config.yaml
n_experts: 256
d_shared_expert: 64
router_score: "softmax"
num_attention_heads: 2
norm_place: "pre"
beta2: 0.99
decay_fraction: 0.828
max_steps: 6968
dataset: "wikipedia_en"
Below are experts of layer 6 (counted from 0) of a mixture-of-experts language model. Rows are named router (the router's row for the expert), up (a neuron's input weights, with its number) and show model dimensions 0-159. Each number is 50 + 12 x the weight over its row's rms, rounded and kept within 0 to 99.
Before each expert's rows: a language model's description of what the expert responds to. This comes from a sample of Wikipedia text that the model never trained on.

# expert 47
Description: US sports team names. City and team name parts in sports contexts, like York after New, Bay in Green Bay, Giants, Sox, Football, Brown-s.
router:67 29 70 38 64 39 53 50 60 42 25 38 65 47 65 49 55 62 48 33 54 49 44 58 58 75 41 64 54 56 51 72 61 35 36 51 74 44 28 34 46 23 68 57 70 44 49 47 41 47 71 32 39 65 55 35 57 63 35 36 44 48 41 49 56 44 37 42 69 56 38 48 46 38 38 50 30 62 55 40 41 61 35 64 64 53 77 64 45 50 48 44 34 35 51 41 54 59 59 67 60 33 49 50 49 42 52 49 41 39 57 58 54 54 62 39 62 52 57 45 33 47 36 30 74 57 53 57 57 33 51 44 67 51 37 50 67 61 73 38 35 38 50 49 72 65 50 57 38 64 65 65 45 63 59 40 64 38 58 37
up0:43 44 40 42 41 58 36 46 37 56 47 45 35 44 48 80 57 64 57 65 54 58 49 56 44 48 61 56 52 44 69 46 49 46 56 62 41 53 50 49 41 38 64 56 35 46 58 65 63 34 67 32 70 39 61 44 46 65 59 59 54 62 57 39 30 50 48 49 58 49 44 38 41 23 21 67 74 38 26 54 36 53 24 41 60 40 39 36 62 53 40 65 65 43 29 71 58 11 49 63 64 56 59 53 76 67 48 61 39 42 31 38 70 35 44 41 43 56 48 50 45 60 47 67 46 47 51 57 64 55 49 42 72 35 38 64 34 49 36 66 50 33 48 57 68 44 49 49 53 59 43 65 55 62 35 55 61 56 34 44
up1:61 43 41 45 43 52 39 67 82 45 53 43 66 38 55 44 41 50 64 39 26 64 50 53 31 38 65 54 47 57 37 60 51 70 66 41 38 48 38 47 55 45 44 47 39 51 64 46 43 53 46 60 57 42 48 52 35 65 47 55 48 63 60 60 51 45 32 37 35 64 67 41 76 61 42 59 75 58 46 50 58 66 49 57 75 21 32 45 36 71 45 22 42 55 49 44 57 38 44 77 43 48 45 47 70 55 46 53 55 52 51 50 46 47 51 57 41 50 48 57 49 56 41 21 44 96 34 54 58 11 56 28 49 50 51 60 47 53 47 55 47 35 59 38 60 40 54 47 47 50 47 51 62 47 73 43 41 59 50 49
up2:63 46 48 32 44 55 70 69 38 62 47 30 66 53 49 66 53 54 37 63 51 50 47 52 52 55 63 39 51 60 48 59 23 60 45 31 44 55 45 62 45 54 55 43 38 41 57 51 58 55 52 63 54 38 59 71 53 48 54 47 41 56 56 30 34 59 40 11 48 33 42 52 72 63 55 62 18 45 48 49 66 24 48 42 28 59 44 46 26 58 59 55 57 66 54 51 36 52 42 32 49 45 47 56 48 31 59 66 65 56 25 47 46 45 73 36 49 51 65 58 45 42 43 42 41 49 50 67 63 72 46 78 47 65 57 36 50 56 41 59 44 62 44 53 46 65 57 38 31 25 64 70 45 70 28 53 42 44 58 52
up3:34 40 48 44 41 44 48 52 52 50 47 57 53 42 25 76 55 57 55 50 53 50 47 40 51 47 66 46 31 67 48 73 50 51 48 49 56 41 71 45 55 48 65 41 58 50 64 47 60 47 58 46 38 30 45 59 35 54 57 60 40 47 32 52 66 45 47 83 32 55 56 28 58 41 46 40 71 47 31 40 53 53 49 59 69 37 57 58 70 34 53 46 66 38 40 77 31 56 52 44 47 47 73 51 50 63 60 62 35 55 23 57 52 45 45 33 70 53 65 76 50 38 54 65 55 72 40 61 43 54 58 38 51 54 29 58 53 52 29 43 50 80 50 43 63 75 50 37 59 32 67 47 61 47 20 55 51 31 55 45
up4:32 47 48 61 65 46 46 60 59 46 57 47 58 47 64 51 54 40 38 28 65 50 41 61 43 67 45 62 53 39 58 59 27 36 68 44 72 51 56 64 43 48 59 55 52 41 56 52 44 62 63 44 52 43 62 41 70 49 46 65 51 51 42 65 48 49 58 38 66 47 43 72 67 56 48 39 59 46 35 66 61 47 67 32 45 43 49 49 79 50 47 52 57 28 42 73 61 34 32 50 44 69 50 71 59 72 50 57 54 45 27 52 36 53 77 75 41 48 51 56 65 30 54 27 32 36 35 48 63 43 40 25 45 43 54 67 51 42 41 67 47 41 51 59 51 47 36 46 49 65 75 47 50 18 24 59 51 60 35 54
up5:47 60 49 26 50 71 54 44 31 50 50 46 62 37 57 40 47 51 49 57 55 52 52 61 32 62 75 64 64 77 49 36 59 52 61 39 36 44 71 25 47 45 35 63 40 36 62 52 40 62 40 46 46 51 40 33 13 44 59 54 30 60 25 56 61 48 64 44 53 63 57 41 45 67 58 44 54 38 54 36 64 47 54 39 54 39 68 50 51 67 43 56 40 49 48 62 49 63 43 56 55 29 57 89 40 46 77 58 41 78 60 65 46 52 42 65 46 64 51 53 49 46 60 58 45 73 53 33 44 45 45 36 49 48 59 37 38 67 56 57 52 68 52 39 44 53 38 44 36 67 47 39 55 18 57 43 43 50 39 41

# expert 36
Description: Surname and name endings. Middle and final word pieces of proper names, mostly surnames starting a sentence before was or 's, e.g. Klop-per, B-ooth.
router:49 31 52 39 57 36 58 38 61 56 33 41 69 42 59 35 42 49 57 51 42 37 35 67 57 80 31 65 60 60 55 51 50 26 30 55 64 40 33 51 49 35 60 51 48 55 44 53 41 43 55 33 31 80 51 46 67 56 40 47 67 46 30 35 43 50 42 47 73 46 43 51 55 55 55 52 42 58 55 36 36 58 32 58 58 37 61 64 43 51 54 40 27 52 48 29 61 49 61 61 62 53 50 73 44 45 62 52 33 42 57 74 48 62 64 35 53 54 51 51 38 69 32 39 62 52 56 49 51 50 48 44 68 40 35 57 69 63 69 25 25 48 41 53 71 54 66 50 49 65 53 65 34 64 69 33 64 42 58 40
up1:49 60 33 49 48 62 38 54 53 51 42 60 73 53 47 20 38 49 75 50 69 67 43 48 58 51 61 60 42 50 61 48 40 75 71 43 47 52 36 52 57 39 60 57 44 51 40 43 30 43 57 53 53 37 47 56 42 43 47 43 63 54 46 56 63 58 38 32 46 59 61 44 51 71 58 23 48 37 54 61 54 50 50 35 62 25 67 66 33 35 59 41 47 51 38 40 37 40 44 61 46 53 55 58 79 41 44 25 20 56 40 62 33 60 54 35 49 52 43 44 35 67 71 43 45 71 50 40 56 28 70 47 65 27 41 45 54 49 73 54 46 58 46 67 43 77 38 49 41 29 46 30 46 51 44 43 50 56 64 63
up2:46 39 61 29 44 53 43 60 64 59 29 49 53 56 36 61 72 61 42 43 32 80 65 46 38 48 42 73 61 50 46 67 51 59 75 55 45 87 33 27 36 40 49 59 38 43 75 53 47 42 39 60 43 65 62 56 46 47 65 48 58 43 69 49 47 62 56 50 53 33 49 54 49 44 58 65 58 51 40 58 45 48 29 37 41 64 41 69 46 46 48 53 53 53 55 53 24 30 37 59 60 60 67 41 43 47 68 46 55 59 32 33 44 82 45 47 44 38 39 47 58 36 59 55 52 41 57 41 69 48 58 60 55 68 51 28 35 47 29 37 41 67 48 46 40 30 56 56 48 36 44 40 37 59 45 38 39 54 75 50
up3:48 52 64 72 41 39 44 30 41 53 49 59 36 32 34 54 51 45 39 46 47 36 46 44 38 35 43 50 44 59 44 60 24 57 47 65 56 44 47 61 61 64 63 58 23 57 53 55 51 39 52 51 52 44 35 43 42 33 46 57 53 38 43 43 57 60 54 83 47 78 49 48 64 71 60 43 46 59 53 51 60 35 59 41 53 30 61 77 42 49 66 49 36 36 66 65 33 56 44 36 53 41 59 40 50 67 40 53 33 40 32 29 46 57 54 42 39 49 71 65 32 52 62 69 37 73 62 46 59 66 53 55 41 53 36 48 73 26 51 52 49 74 48 78 62 67 66 37 54 35 42 35 64 50 53 55 62 50 68 47
up4:37 67 52 61 64 50 45 59 45 46 43 49 54 56 58 34 37 46 48 44 39 75 49 50 76 45 44 60 62 35 13 69 45 32 38 69 34 57 50 51 52 27 58 51 32 62 67 51 58 53 56 54 45 56 50 31 58 50 43 57 39 65 34 76 42 46 53 47 52 53 57 44 46 60 48 54 57 55 50 59 84 41 50 36 31 61 41 69 84 48 44 47 62 43 42 47 46 35 60 39 49 51 58 34 62 45 50 52 48 59 40 54 49 59 57 42 59 54 38 64 45 39 57 39 73 32 51 46 70 64 44 48 40 45 31 70 77 45 17 54 49 52 49 25 61 44 57 50 44 38 51 69 68 41 67 38 58 60 61 43
up5:68 66 60 64 55 70 35 49 60 48 42 69 36 55 38 59 55 37 60 61 36 54 31 61 44 53 73 42 52 34 58 38 60 45 53 40 30 52 53 58 55 49 59 64 54 13 73 44 59 63 32 44 58 39 68 58 45 54 69 49 47 45 51 34 39 60 52 52 36 66 55 48 56 65 48 35 52 41 53 46 58 27 60 51 54 69 58 54 54 39 36 54 38 60 47 73 50 59 24 59 36 45 46 67 39 67 66 47 53 46 54 75 47 42 65 66 47 50 37 31 50 56 47 57 55 54 29 28 57 36 48 64 36 69 47 38 45 34 53 38 40 55 45 62 47 65 28 73 64 57 47 51 58 49 48 66 23 34 59 36
up6:41 52 46 38 44 53 51 39 59 52 55 29 64 29 60 42 42 56 52 56 58 41 41 62 65 59 59 47 50 40 58 44 45 39 70 53 59 52 65 47 50 22 42 45 49 61 46 53 49 49 46 54 66 38 45 60 46 52 55 62 41 36 45 61 62 35 75 50 47 64 61 47 32 70 45 66 34 39 62 60 53 62 51 30 36 24 54 45 30 64 52 59 56 54 46 44 49 53 39 30 40 50 24 56 40 51 71 37 47 63 63 67 49 49 53 37 78 70 36 41 66 41 52 38 43 94 50 47 32 32 55 78 51 46 55 45 61 40 37 34 57 36 53 53 44 44 47 61 27 44 54 33 27 50 42 73 61 37 55 60

# expert 63
Description: City names and endings. Major city names and final pieces of place names, such as York, Angeles, Chicago, Washington, -burg, Fresno, Beirut.
router:50 27 67 50 64 28 50 43 55 54 25 46 67 41 52 47 60 63 48 44 38 40 40 52 69 63 34 61 49 59 40 57 65 37 46 36 63 41 32 37 27 46 52 62 52 49 33 44 41 43 62 38 44 61 59 40 66 53 48 31 59 40 38 32 43 43 32 48 69 43 42 36 44 46 39 41 35 67 70 38 44 59 38 64 55 48 60 40 59 43 60 37 34 48 62 35 63 50 73 67 59 52 48 59 36 39 42 52 44 49 60 68 62 54 58 40 50 74 67 44 40 62 35 31 71 67 58 61 56 35 54 40 55 48 39 52 60 74 56 35 32 40 44 55 67 66 61 64 50 76 51 64 46 76 58 34 50 48 55 41
up0:33 56 51 33 37 72 56 37 43 40 46 56 49 69 42 56 33 52 60 61 53 65 58 48 44 53 44 54 46 48 51 55 55 39 46 64 44 61 65 59 52 61 38 46 54 41 67 52 82 50 43 50 64 61 59 69 58 56 50 49 47 52 49 33 40 46 55 61 74 22 72 43 20 24 37 55 50 40 40 54 39 55 42 63 37 43 39 41 69 38 27 60 63 51 35 49 41 38 34 56 35 69 53 36 43 43 68 61 58 58 36 38 79 50 55 56 40 28 56 52 47 55 66 60 32 41 32 55 61 43 55 64 52 43 34 25 68 40 58 50 60 28 47 61 50 34 51 49 29 47 44 68 36 55 56 24 52 64 49 59
up1:48 56 36 60 59 58 32 73 67 55 43 57 51 45 47 56 38 63 47 53 53 50 53 53 61 36 77 63 45 59 69 62 46 57 43 51 28 30 34 54 60 47 34 41 46 47 36 39 33 53 43 35 59 62 37 47 36 38 52 44 53 44 57 51 51 62 55 34 44 55 69 46 44 73 59 36 39 30 47 62 48 74 53 55 42 49 52 42 42 39 47 32 60 64 36 47 56 26 33 64 51 58 57 47 79 64 36 38 60 55 66 63 44 41 62 64 49 57 28 75 44 70 60 34 52 80 36 31 61 25 55 45 44 49 49 37 83 34 38 45 52 63 41 60 52 68 54 35 55 57 54 37 58 52 42 54 34 61 40 56
up2:42 46 47 49 49 60 68 79 44 59 41 14 50 72 45 61 86 50 40 72 49 60 56 51 51 59 61 56 45 41 36 54 54 63 57 60 55 46 47 61 39 49 45 44 31 49 52 53 76 27 44 53 45 21 53 57 50 57 52 52 44 64 50 39 21 68 71 30 55 39 45 54 59 53 64 77 39 41 43 55 55 47 62 50 27 49 42 48 46 54 46 53 58 34 43 54 49 43 63 48 50 56 38 44 41 70 44 61 63 44 37 36 60 62 41 47 48 57 38 46 59 37 42 50 43 31 59 49 48 51 50 58 73 62 34 28 47 63 27 71 45 59 45 69 33 41 62 33 44 62 38 60 32 54 34 37 53 63 68 56
up3:38 57 57 52 57 33 40 52 50 44 53 54 55 51 35 87 53 47 36 41 55 43 29 51 53 40 69 39 38 74 57 55 52 49 47 61 53 62 56 69 43 54 64 50 47 42 40 53 43 43 58 50 43 40 38 45 67 44 52 69 25 51 41 50 50 45 57 68 39 61 54 49 64 73 58 56 55 57 34 64 76 35 60 25 83 42 57 74 61 38 70 44 52 44 67 54 47 59 52 28 51 37 51 65 43 55 40 64 45 71 40 49 44 54 47 41 36 24 51 68 33 40 61 53 41 75 55 42 42 46 49 67 47 46 38 54 59 31 45 56 43 68 50 49 36 83 45 49 64 27 60 46 45 44 34 46 36 68 58 47
up4:54 71 55 42 62 54 60 54 44 48 63 56 60 42 45 65 33 50 53 46 50 41 55 58 56 67 51 56 55 44 18 63 72 63 53 47 41 29 57 65 52 34 39 43 40 58 43 61 29 63 68 54 65 24 33 20 59 65 43 61 33 53 56 72 43 43 37 34 40 48 72 67 56 69 57 63 63 43 37 58 31 61 47 29 39 62 59 74 59 42 41 58 54 50 69 50 41 42 58 29 61 53 50 46 78 24 55 33 32 38 49 65 35 62 56 27 62 51 27 41 51 33 54 38 61 38 46 43 39 42 52 43 47 62 41 61 56 26 41 51 56 52 66 51 50 52 45 51 43 51 48 37 57 52 45 62 43 47 33 49
up5:69 48 56 62 24 66 54 50 46 47 80 57 40 38 57 23 50 33 61 51 32 48 69 58 49 50 62 52 70 48 55 53 57 36 52 61 46 48 41 38 56 60 44 64 45 61 46 64 64 47 46 55 50 27 44 38 41 37 45 65 35 40 46 51 40 38 66 36 43 78 59 19 45 43 33 40 64 36 43 50 49 37 46 56 48 43 58 65 63 50 61 51 33 52 65 68 52 57 58 41 64 46 32 50 55 53 69 30 52 57 32 53 59 56 50 50 57 50 61 56 55 35 38 57 31 66 64 34 67 48 51 40 39 25 44 14 46 44 60 43 54 57 74 61 39 47 51 67 33 55 44 32 58 52 43 74 40 32 45 54